config = dict(
    n_layer=14,
    d_model=192,
    n_experts=24,
    experts_per_token=1,
    d_expert=240,
    d_shared_expert=0,
    activation='swiglu',
    moe_layers=[1, 3, 5, 7, 9, 11, 13],
    router_score='softmax',
    normalize_top_k=False,
    routed_scale=4.9,
    balance_loss=0.00533,
    balance_bias=False,
    router_z_loss=0.001,
    init_std_router=0.0088,
    lr_router=0.000789,
    vocab_size=2048,
    norm='rmsnorm',
    norm_eps=1e-06,
    tie_embeddings=False,
    optimizer='adam_hyperball',
    lr=0.0045,
    beta1=0.9,
    grad_clip=2.0,
    batch_tokens=[32768, 65536, 131072, 262144],
    seq_len=512,
    train_tokens=348700000,
    steps=2842,
    dataset='wikipedia_en',
)
Below are experts of layer 11 (counted from 0) of a mixture-of-experts language model. Rows are named router (the router's row for the expert) and show model dimensions 0-191. Each number is 50 + 12 x the weight over its row's rms, rounded and kept within 0 to 99.
After each expert's rows: a language model's description of what the expert responds to. This comes from a sample of Wikipedia text that the model never trained on.

# expert 15
router:65 75 56 39 41 67 45 44 65 68 70 64 52 53 41 58 68 43 56 30 61 39 34 36 35 54 64 45 55 43 55 45 74 42 45 59 42 69 38 38 43 69 63 74 57 43 60 56 58 48 48 78 43 73 43 59 47 39 40 60 38 45 46 52 32 43 50 69 52 46 62 35 56 27 51 43 63 56 40 57 50 69 46 40 58 44 59 50 46 79 47 35 37 38 72 35 55 57 54 30 44 49 48 31 60 39 54 46 49 47 37 66 43 58 44 60 62 47 52 33 35 44 72 37 34 53 48 43 50 54 41 42 55 46 52 42 46 42 45 49 81 41 48 55 78 36 50 49 66 58 68 57 47 42 62 41 62 36 41 51 34 84 63 51 25 56 33 50 37 45 42 49 70 34 72 30 44 56 41 54 71 33 43 51 61 41 56 43 57 38 52 52
It responds to: Latinate prefix pieces. Opening pieces of longer Latinate words after an article or verb, such as acc, cont, ent, pro, in, e.g. accompanied, enforcers.

# expert 1
router:55 54 60 44 48 59 32 34 54 54 63 57 68 69 37 73 59 49 34 40 45 56 38 40 33 50 52 49 62 38 50 54 62 39 42 59 42 71 45 43 55 77 43 53 56 44 63 56 49 43 28 70 42 64 25 50 33 48 42 44 42 27 33 63 34 46 34 61 57 44 54 36 63 42 34 29 52 54 30 63 34 57 50 38 67 43 43 52 67 71 51 42 39 43 76 33 48 55 62 45 42 58 31 37 64 49 40 34 56 29 40 61 46 54 42 44 71 50 47 39 43 29 58 36 33 53 38 45 56 54 46 36 56 33 61 40 50 29 53 69 70 41 52 51 56 35 33 37 50 57 53 45 65 48 60 35 59 25 47 35 33 59 67 48 34 64 31 66 43 42 35 48 64 44 64 28 45 60 36 65 58 37 44 38 57 43 50 64 59 41 38 32
It responds to: Romance particles, name pieces. The particle de and other pieces inside French, Portuguese or Latin names, plus commas and spaces in sports tables, e.g. Château de Versailles.

# expert 19
router:63 74 60 37 34 59 35 33 55 66 59 47 54 66 54 74 61 47 38 25 55 53 44 47 47 57 53 41 55 42 62 52 53 42 34 46 45 59 60 38 56 59 58 62 56 37 63 51 53 44 41 49 38 49 24 54 41 36 51 42 40 31 28 60 36 41 41 68 63 50 48 40 62 40 49 44 51 40 40 63 40 52 47 41 56 39 53 46 55 61 47 38 39 33 45 27 31 58 62 43 37 61 34 33 63 44 27 31 52 42 44 62 49 66 47 64 58 44 39 28 30 36 43 46 48 74 46 36 53 54 47 32 63 55 65 36 54 38 64 55 74 21 40 51 57 20 37 46 69 53 52 29 56 56 56 34 53 38 37 35 35 60 59 49 24 68 34 52 35 43 38 22 51 47 59 40 38 58 55 50 63 40 46 45 63 46 73 68 60 42 36 39
It responds to: Capital S word-starts. Capital-letter word beginnings, chiefly S, also U, K, V, as in Sligo, Sheriff, Sir, Supreme, Uruguay.

# expert 4
router:65 63 59 48 46 53 32 45 43 56 68 62 64 70 32 58 45 42 42 35 64 69 46 37 42 59 67 47 59 28 76 60 61 49 42 69 39 64 43 44 50 56 62 61 68 23 66 62 62 39 43 69 41 62 43 66 38 54 61 63 43 32 34 50 36 42 56 61 54 37 53 30 61 48 44 36 55 63 39 54 51 53 62 41 66 36 52 49 72 75 46 51 48 32 52 30 40 60 54 54 36 58 34 46 73 48 43 40 58 28 26 53 50 63 39 45 59 44 41 45 48 47 43 29 36 57 44 55 53 65 52 50 61 47 49 35 60 30 64 66 79 38 28 55 56 36 53 36 60 63 63 46 47 50 54 46 60 42 45 30 39 63 65 67 29 49 43 53 27 37 49 38 63 29 57 53 42 75 47 56 54 46 39 38 56 39 40 63 65 45 52 39
It responds to: P and m word starts. Word-initial p or m pieces, lower or upper case, often in words like prior, path, papers, multi, must.

# expert 13
router:64 60 44 42 47 58 48 45 48 57 52 65 64 60 36 53 56 47 30 37 55 51 31 39 28 53 58 42 50 30 57 37 47 41 47 58 47 66 38 44 40 63 54 49 59 47 54 53 64 37 45 73 41 77 37 68 37 42 43 76 45 31 24 60 51 44 45 71 78 36 71 34 65 47 42 34 54 45 39 50 48 64 43 36 72 39 46 61 57 59 56 41 46 43 51 29 55 43 48 49 46 47 38 49 57 41 57 52 61 45 48 63 35 59 47 49 55 38 50 43 27 50 60 36 37 50 40 54 49 56 43 38 56 41 60 35 59 35 67 68 61 38 44 57 63 29 35 44 60 69 65 52 46 43 53 44 53 35 31 27 49 68 60 50 31 37 32 68 39 45 33 46 57 30 48 52 56 73 44 69 73 42 48 38 57 39 63 80 59 23 47 26
It responds to: Mid-word Greek-style fragments. Mid-word consonant pieces of learned or compound words, such as ast in myasthenia, ch in wheelchair, onom, olog, ph.

# expert 9
router:57 53 55 41 46 61 29 39 47 62 67 63 52 61 37 61 60 43 40 32 54 57 46 36 42 48 65 50 72 38 50 51 71 38 36 60 42 63 43 40 46 69 42 58 52 42 55 46 56 38 33 54 47 57 42 58 33 37 48 49 53 34 33 55 34 50 43 72 46 39 53 47 60 50 35 36 57 53 33 72 42 68 58 43 71 35 44 57 64 66 50 48 45 51 63 35 36 73 68 43 47 64 41 35 61 41 52 37 56 31 44 68 43 59 41 58 62 39 44 45 34 42 42 29 32 63 36 37 44 66 32 39 65 42 73 37 44 40 65 57 51 35 54 56 57 29 48 44 73 53 59 41 57 54 73 31 64 30 45 40 41 54 66 50 40 66 49 55 47 38 47 34 55 40 64 32 61 69 38 68 70 46 39 40 61 41 56 72 56 18 37 39
It responds to: Sentence-ending punctuation, connectives. Full stops ending sentences, colons after infobox field names like GNIS feature ID, and clause connectives such as that, where, which, when.

# expert 20
router:56 58 61 41 46 65 33 43 55 66 70 60 63 62 35 68 58 43 37 33 52 65 38 43 38 59 61 36 60 45 50 49 65 35 41 63 45 57 51 44 36 71 57 46 60 49 71 58 54 42 30 77 41 58 43 51 40 44 50 49 45 28 26 58 37 48 30 66 53 48 56 43 62 39 26 34 56 50 35 61 45 62 56 47 75 44 44 62 60 73 49 44 38 32 74 30 40 56 71 53 48 59 35 34 59 51 48 38 54 29 35 59 47 62 42 45 56 48 41 38 46 39 48 37 41 46 35 44 48 56 43 35 62 36 69 39 58 35 49 61 68 46 51 60 43 30 43 38 62 56 61 56 61 40 67 33 68 34 50 37 28 54 59 53 34 66 33 57 36 38 44 39 58 47 55 39 39 71 45 73 71 31 51 48 54 35 59 68 56 29 40 36
It responds to: Commas and name interiors. Commas after names in prose, and inner pieces of Latin binomial or proper names in lists, e.g. Hibbertia, Puccinia, Kellogg.

# expert 12
router:59 61 57 41 44 54 45 46 55 64 67 64 57 61 35 72 49 43 46 28 52 62 35 43 32 50 64 41 57 41 51 54 54 43 46 68 48 66 47 40 47 69 55 46 53 35 70 58 45 46 32 67 45 60 38 57 43 44 55 47 45 42 23 58 35 44 35 60 55 48 44 36 51 38 39 37 50 56 33 61 45 65 50 49 74 40 41 54 64 77 55 39 40 36 60 26 51 51 66 33 29 61 32 33 72 48 47 34 55 28 36 64 49 56 51 48 67 44 43 45 43 37 41 38 37 64 24 44 54 51 37 37 55 42 55 37 46 34 55 65 72 40 45 56 53 28 38 38 63 72 55 49 55 39 65 34 54 34 43 36 30 63 68 60 43 62 25 63 32 29 38 38 56 40 53 37 62 56 45 71 74 39 46 38 48 39 53 62 48 44 39 34
It responds to: Japanese romanization pieces. Pieces in romanized Japanese names and titles like Sayonara, Yamayoshi, Yoshimura, plus digits in stat tables and standalone I.

# expert 16
router:49 50 59 37 44 59 34 45 49 50 62 58 61 65 40 61 60 47 27 26 65 45 37 47 30 60 54 53 51 41 40 59 53 40 45 60 33 66 41 34 52 64 45 51 57 42 65 46 64 40 46 73 31 57 47 48 33 37 58 39 47 34 15 58 24 32 33 62 67 42 58 38 62 38 47 44 63 56 36 45 33 52 55 46 67 40 44 50 51 61 50 48 37 26 68 37 34 45 69 38 28 60 40 40 57 37 49 46 59 33 35 52 46 58 46 53 54 60 30 41 35 50 37 33 33 56 27 37 49 58 42 46 60 43 70 36 42 35 49 62 66 36 48 52 59 27 43 40 51 60 54 46 59 53 62 41 61 30 47 42 45 63 62 63 31 53 37 58 43 44 41 31 44 37 66 52 48 86 46 51 59 45 34 33 49 44 68 63 49 28 47 31
It responds to: Capitals, digits, sports terms. Capital letters and digits inside acronyms and years, sports competition words like Cup, League, Championship, and pipes in basketball stat headers.

# expert 7
router:56 51 49 57 41 69 37 43 60 60 63 50 53 57 48 61 66 42 45 33 64 38 41 31 41 60 75 48 67 41 52 65 47 48 42 68 44 61 52 27 28 54 66 54 57 48 67 70 58 36 38 75 45 52 47 73 36 40 55 53 39 45 39 66 32 37 44 58 60 49 63 35 55 51 58 44 53 57 38 57 53 53 57 34 57 43 50 46 76 66 39 38 44 38 75 38 40 67 54 49 33 58 43 47 59 46 51 48 54 33 46 64 45 64 48 49 58 44 48 45 41 39 63 37 40 56 42 43 58 52 39 36 67 46 55 45 61 45 61 63 83 39 40 62 61 34 49 41 80 63 77 52 51 41 49 38 61 58 37 45 24 58 53 66 34 68 41 61 35 40 38 36 56 33 46 35 55 84 40 68 56 36 46 41 61 24 64 59 49 42 38 42
It responds to: Word-initial consonant pieces. Single-letter or consonant-cluster word starts left hanging before the rest of the word, e.g. l in lifelike, c in could, bl, sh.

# expert 14
router:62 57 49 36 29 51 33 49 62 60 62 80 59 57 47 73 64 41 45 33 53 53 48 42 43 48 55 33 52 47 44 53 53 51 38 57 57 68 26 34 51 63 64 39 72 29 55 57 57 25 35 57 41 71 43 55 51 41 46 44 35 36 34 46 30 53 27 65 49 29 55 27 63 36 57 41 56 48 18 57 36 61 63 44 62 28 55 41 64 59 40 42 51 45 61 25 28 55 54 57 36 54 29 33 57 36 43 24 51 42 41 59 47 55 58 53 70 47 39 40 33 33 62 45 46 66 50 49 67 57 33 27 51 36 59 45 51 38 51 61 69 43 41 42 49 33 43 40 64 55 52 48 63 41 53 42 57 28 51 35 45 61 60 61 29 52 37 45 41 44 33 35 50 47 62 45 54 70 35 51 57 42 41 50 53 43 59 63 42 30 46 41
It responds to: E starts and time words. Capital or lowercase E pieces, name pieces after L like Louisiana, and time words like after, before, early, New.

# expert 3
router:62 55 48 32 47 56 41 41 73 67 60 60 48 62 43 64 59 41 31 40 57 53 43 35 33 59 64 41 59 48 60 66 63 36 44 57 43 64 35 35 37 80 49 50 56 47 63 57 52 46 35 74 56 69 42 61 45 42 62 51 40 26 34 56 38 52 41 57 55 34 55 36 48 37 38 38 60 46 37 61 45 56 43 49 73 50 49 51 69 75 47 38 30 40 57 43 44 56 65 46 34 67 43 38 63 51 49 45 65 40 44 52 44 50 49 57 63 49 33 32 32 40 60 29 39 75 33 52 61 57 38 42 63 40 71 33 66 44 46 63 64 43 44 63 54 32 36 31 61 60 66 44 50 46 57 38 50 37 39 34 40 46 77 53 33 69 44 59 41 39 42 48 53 47 50 45 41 64 51 69 60 33 43 46 52 37 53 79 64 21 37 32
It responds to: Copulas and as. Copular and auxiliary verbs after a subject or relative pronoun, e.g. was, is, be, became, plus as in as well as, and -ly.

# expert 8
router:65 44 58 55 33 70 44 43 59 63 71 51 66 67 44 56 55 37 44 32 55 50 54 41 33 46 61 52 53 46 60 55 63 47 38 55 49 71 35 35 54 77 58 62 66 50 67 45 52 45 49 63 40 70 37 68 44 39 53 53 57 24 26 54 40 37 38 56 58 22 55 37 56 44 43 46 68 53 46 61 43 68 64 48 81 39 49 39 61 64 45 48 34 40 51 45 50 51 67 34 43 46 38 38 56 51 37 29 63 53 34 66 50 65 49 42 62 38 47 36 40 38 42 45 43 55 41 44 68 49 54 34 51 48 61 55 64 37 48 58 71 37 35 66 60 34 35 42 59 56 48 41 55 55 52 40 57 32 43 29 22 78 72 60 37 69 50 50 38 46 46 38 59 35 64 40 52 53 47 56 59 19 41 40 53 46 59 71 68 32 38 44
It responds to: Digits and "er" pieces. Digit pieces inside years like 1959 or 1971, and "er" or z pieces mid-word, as in guerrilla, Marguerite, belligerents.

# expert 0
router:56 59 57 47 46 58 43 36 65 60 61 62 63 50 38 61 67 43 54 21 58 43 43 50 42 54 55 45 61 38 58 49 65 53 49 69 42 54 45 44 30 61 60 47 64 43 61 68 56 41 40 52 46 67 54 70 47 23 58 48 38 53 40 62 41 31 30 57 71 43 54 60 48 54 50 47 61 52 40 45 38 68 64 56 52 18 67 56 55 51 48 33 49 42 59 36 27 56 62 27 40 71 37 34 77 41 54 42 64 41 32 49 56 51 37 50 52 45 46 53 41 40 56 39 41 52 43 39 54 64 40 43 59 38 53 33 53 30 60 64 77 43 53 77 50 44 32 41 57 45 66 50 58 40 69 44 53 25 46 45 48 54 62 49 40 61 44 73 37 32 43 35 69 50 44 33 33 65 40 66 74 42 28 35 58 44 51 70 64 22 54 53
It responds to: Infobox field-name starts. First pieces of field names after a dash in infobox-style lists, plus markdown table separator rows; e.g. Religion, Captain, Labels.

# expert 5
router:58 55 57 32 50 61 37 38 75 75 73 59 57 63 43 60 51 43 39 48 51 53 36 40 39 53 68 44 52 45 57 43 68 43 46 53 36 65 37 35 34 73 67 58 55 39 57 58 65 39 28 54 36 63 39 46 34 40 43 49 40 38 37 59 39 41 41 61 47 34 49 44 62 41 34 27 60 50 42 69 47 62 49 43 71 50 55 54 61 51 37 39 48 40 60 30 44 67 65 53 42 54 45 39 49 46 48 34 53 31 37 55 51 61 46 53 61 49 31 37 44 43 42 35 41 51 32 48 49 64 41 42 59 49 70 37 58 40 65 53 74 41 46 64 57 29 41 27 60 58 60 48 53 51 53 27 66 26 49 42 29 73 53 62 45 58 41 55 30 38 40 34 60 43 47 46 44 76 47 75 79 33 49 42 70 41 58 51 60 24 39 43
It responds to: Line breaks, headings. Line breaks ending list items or paragraphs, wiki heading markers such as == and ===, and opening quotes or parentheses.

# expert 11
router:56 57 62 39 35 51 41 35 65 57 58 62 58 60 48 64 49 46 47 17 47 56 40 32 46 46 67 31 71 42 63 47 62 47 28 42 44 71 35 46 43 62 69 56 71 52 63 64 61 37 38 66 42 55 40 73 41 38 56 51 46 44 34 45 47 31 57 63 61 46 56 42 60 44 47 29 43 51 39 54 37 64 38 35 73 25 61 41 49 52 33 44 28 52 61 39 30 59 73 45 41 66 42 35 57 55 49 43 60 42 49 61 57 68 48 48 46 54 46 52 29 46 52 37 34 64 52 35 44 64 34 37 55 50 67 50 41 45 71 48 75 42 30 61 61 55 39 34 57 50 63 42 63 26 56 40 57 39 38 30 42 56 65 51 35 68 24 43 49 51 45 23 54 42 56 36 60 65 38 56 62 41 47 40 66 35 55 52 57 33 50 39
It responds to: Numeric and coordinate punctuation. Decimal points, slashes and parentheses in statistics, coordinates and election tables, plus word-start pieces like an, pr, el.

# expert 17
router:72 54 55 47 45 58 32 38 60 51 60 61 61 69 49 61 70 38 49 35 57 39 29 42 36 62 63 39 61 39 60 50 69 43 45 57 31 58 35 40 36 71 61 55 47 34 71 56 59 47 35 83 48 67 44 71 42 46 58 57 32 41 37 54 26 40 35 60 56 32 51 38 57 42 51 36 60 61 35 60 35 51 56 43 63 44 59 60 66 55 35 36 33 45 59 39 45 49 60 44 28 65 49 45 61 50 39 33 53 30 40 56 49 58 41 58 73 42 42 45 35 49 40 45 28 73 36 35 65 54 38 41 58 57 73 44 48 49 58 59 66 48 31 65 59 28 42 35 68 54 52 38 58 39 56 42 41 41 37 37 37 53 55 49 43 50 41 49 48 38 30 25 58 40 61 45 46 65 38 71 77 45 48 49 56 40 54 77 55 43 47 40
It responds to: Determiners and digits. Articles and possessives before a noun, e.g. a, his, their, its, and digits inside measurements like heights in metres or percentages.